config.yaml
n_layer: 8
d_expert: 64
activation: "clamped_swiglu"
moe_layers: [0, 1, 2, 3, 4, 5, 6, 7]
normalize_top_k: false
routed_scale: 0.5
init_std_router: 0.0195
norm_eps: 1e-05
tie_embeddings: true
grad_clip: 1.0
seq_len: 1024
steps: 7186
Below are experts of layer 4 (counted from 0) of a mixture-of-experts language model. Rows are named router (the router's row for the expert) and show model dimensions 112-223. Each number is 128 + 24 x the weight over its row's rms, rounded and kept within 0 to 255.
After each expert's rows: "raises" lists some tokens whose logits its average output raises strongly, later layers aside; "comes before" lists some tokens at least twice as common just after its tokens as in all text. This comes from a sample of Wikipedia text that the model never trained on. Tokens count by the router's weight.

# expert 46
router [112 183 177 143 127 123 115  84 150 114 155 152 138  88 149 150 139 170 159 115 126 179 149 126 153 174 166 128 138 171 137 123 110 127 110 133 143  96 115 127 134 115 173 118 159 112 139 136  83 120 164 108 149 154  96 126  97 124 123 167 114 149  97 127 139 156 153  96  92  98 103 100 122 123 144  95 125 129 138  94 153 104 171 115 150 142 107 133 126 130 102 115 142 143 131 152 151 115 128  97  83  98 117 115 120 164 125 112 138 116 156 153]
raises: "\n", " —", " Ed"
comes before: "\n", "\n\n", " The", " Best", "|", "andidate | Votes |"

# expert 41
router [123 137 162 128 128 108 102 120 178 114 131 146 170 106 149 104 109 157 150 149  98 143 132 132 146 167 114 130 101 146 137 137  89 113 121 147 157 140 121 135 122 110 184  98 137  96 147 143 130 130 157 135 125 134  98 129  84 122 189 176  95 138 103 149 157 160 161 119  99  98 106 120 116 130 146 157 130 173  94 109 127 111 140 106 170 142 101 135 140 120  89  79 123 129 155 142 134 147 129 106  74 143 127 101 155 143 129 108 123 108 171 117]
raises: " and", ":", ",", "\n", " ("
comes before: ":", ": ", "\n", " by:", " of", ": B"

# expert 61
router [ 96 118 147 160 126 128  92  75 139 132 159 185 129 112 151 169 121 129 151 119 128 155 158 153 147 155 122 130 105 170 176 136 106 150 150 120 154 148 144 144 104 114 198 126 162 121 128 154 116 104 141 136 143  92 117 138  88 126 129 148 100 180 112 107 201 166 136  79 130 142 105  96 121  76 133 124 118 132 150 125 158  93 118 112 122 150 114 136 124 117 123  81 136 106 124 122 170 141 108 112 105 116 123 115 129 132 134 105 141  94 162 133]
raises: "===", "==", "| ", "==C", "|", "===="
comes before: "| ", "|", "\n\n", "The", "-", "=="

# expert 7
router [114 174 141 141 118 104 109 127 117 138 151 129 165 126 122 162 123 125 150 146 102 142 174 152 156 151 118  84 149 157 164 159 102 149 149 140 130 141 113 108 132 123 144 134 207 130 143 170 124 106 134 141 111 135 128 103  60 177 169 121 125 159 122 147 185 110 128 128 107 140 106 109 130  87 143 129  71 127  96 134 122 111 165  93 173 159 112 168 148 155 118 110 143 116  90 130 132 106  95 129 104  87 143 127 113 148 163  95 147 122 131 134]
raises: "'", "-", ", and", "'s", "–"
comes before: " | ", "–", "0", "',", " |", "'"

# expert 26
router [108 151 140 149 117 138 117 130 123 127 120 139 175 113 128 133 116 160 145 150 108 147 152 158 152 133 154 107 100 144 121  96  76 163 126 124 124 175 132 129 147 139 139 118 160 109 134 184 115 114 138 144 139 120  98 127 116 159 152 146  81 144 115 156 174 139 164 114 115 102 100  74  94 107 142 139  71 143 114 126 143 122 134 114 145 155 118 125 130 156 103  85 148  89 112 164 129 126 117  94 109 105 123  84 119 158 129 102 169 103 146 112]
raises: "2", "1", "3", "12", "6", "10"
comes before: "1", "2", "0", "3", "6", "4"

# expert 8
router [115 176 152 143 128 111  94 139 129 135 141 168 147  85 104 176 118 154 138 108 145 134 145 134 123 157 160 100 125  95 148 118  86 137 116 133 150 153 122 121 154  92 155 149 149 123 119 144 120  93 142 124 123  94 126 127 116 185 117 146  88 170 134 114 118 149 128 106 114 129 140 135  82 114 124  88 106 164 131 106 158 111 133 137 137 173 115 143 137 157  87 118 129 137 101 134 144 100 116 105 120 125 104 110 138 150 107  91 122 110 160 123]
raises: "- Location", "Scientific classification", " ====", "- Type", "====", "- Date"
comes before: "\n", "\n\n", "==", "| ", "===", "The"

# expert 43
router [142 158 144 145 104 104 107  84 124 167 165 165 131  99 177 139 141 131 137 111 108 133 133 143 151 151 141 133 116 109 131 105 112 145 123 129 142 145 121 133 148 153 145 124 185 111 132 187  93 115 148 136 147 145 121 131  84 154 155 148 100 134  81 163 140 144 142 115 123 111 102 107  95 122 148 103 112 120 157 128 123 103 141  95 162 161  82 140 105 141 150  93 164 113 111 138 163 133 119 113  99  86 144  82 122 133 129  91 150  83 147 153]
raises: "1", "2", "/", "'", "-", ", "
comes before: "1", "2", ", ", "8", "014", "015"

# expert 32
router [115 175 147 161 149 112 100 139 119 140 140 135 157 113 127 159 139 130 138 134  98 146 151 135 153 160 139 114 115 147 166 167 118 146 108 138 141 124 136  98 150 114 145 112 163  97 156 153  93 107 147 124 118 101 136  95  49 134 176 127  98 170 113 143 166 119 144  91 112 134  94 108 112 109 119 122  98 128 134 118 148  77 136 125 182 127 108 160 132 140 130 115 177 127 138 140 147 106 100  96 115 102 114 129 111 136 137  56 131 115 157 127]
raises: ".", "\n\n", ",", "\n", "2", "4"
comes before: " | ", "0", "–", "; ", ".", " |"

# expert 50
router [122 153 174 168 128 117 133 111 124 109 129 136 110 120 121 166 134 162 160 136 127 165 184 122 128 199 128 133 104 154 163 144 112 126 129 131 168 144 111 131 130 150 151 142 158 116 128 136 104 113 132 120 128 126 113 134  72 135 141 155 117 170 110 137 178 145 167 122  86  80 106 120 142 132 109 110 129 159 123 113 153 128 173 113 152 136  79 127 111 108  99 123 140 141 129 150 149 135 117  66 113  85 123 119 128 173 130  78 160 128 120 142]
raises: "\n", "\n\n", " high", " and"
comes before: "\n", "==", "\n\n", " ==", "===", " |"

# expert 68
router [131 149 152 163 131 133 103 114 158 123 146 141 144 104 125 149 119 171 182 134 122 168 143 153 167 161 147 133 126 166 132 160  91 141 116 158 108 134 110  67 128 133 140 117 158 100 127 114 100  83 130 104  92 102 125  83  70 130 140 143  80 167 119 135 150 137 119  97  98 112  84 125 117 127 128 111 127 154 115 137 169 123 163 129 169 145 117 159 109 149  89 121 162 129 150 138 174  96  97 111 108 117  96 125 140 181 132  92 147 110 126 136]
raises: " M", " P", " C"
comes before: " | ", " |", "| ", "|", "; ", ": "

# expert 25
router [133 138 140 142 136 129 109 121 134 156 128 156 141 150 151 144 140 136 155 168 123 155 145 146 161 158 167 130  84 138 133 110  88 123 125 143 127 127 133 125 146 136 148  98 185 116 116 159  64 109 180 145 158  88 132 118 108 157 125 141 132 149  83 139 151 134 147 118 122 106  84 117  97 159 147 107 113 143 156 127 107  94 174  97 156 141 139 160  89 127 130 108 147 107 132 158 118 104 130  94  99 119 127  93 158 135 112  86 133 121 121 145]
raises: "2", "1", "3", "4", "5", "6"
comes before: "1", "2", "3", "4", "6", "10"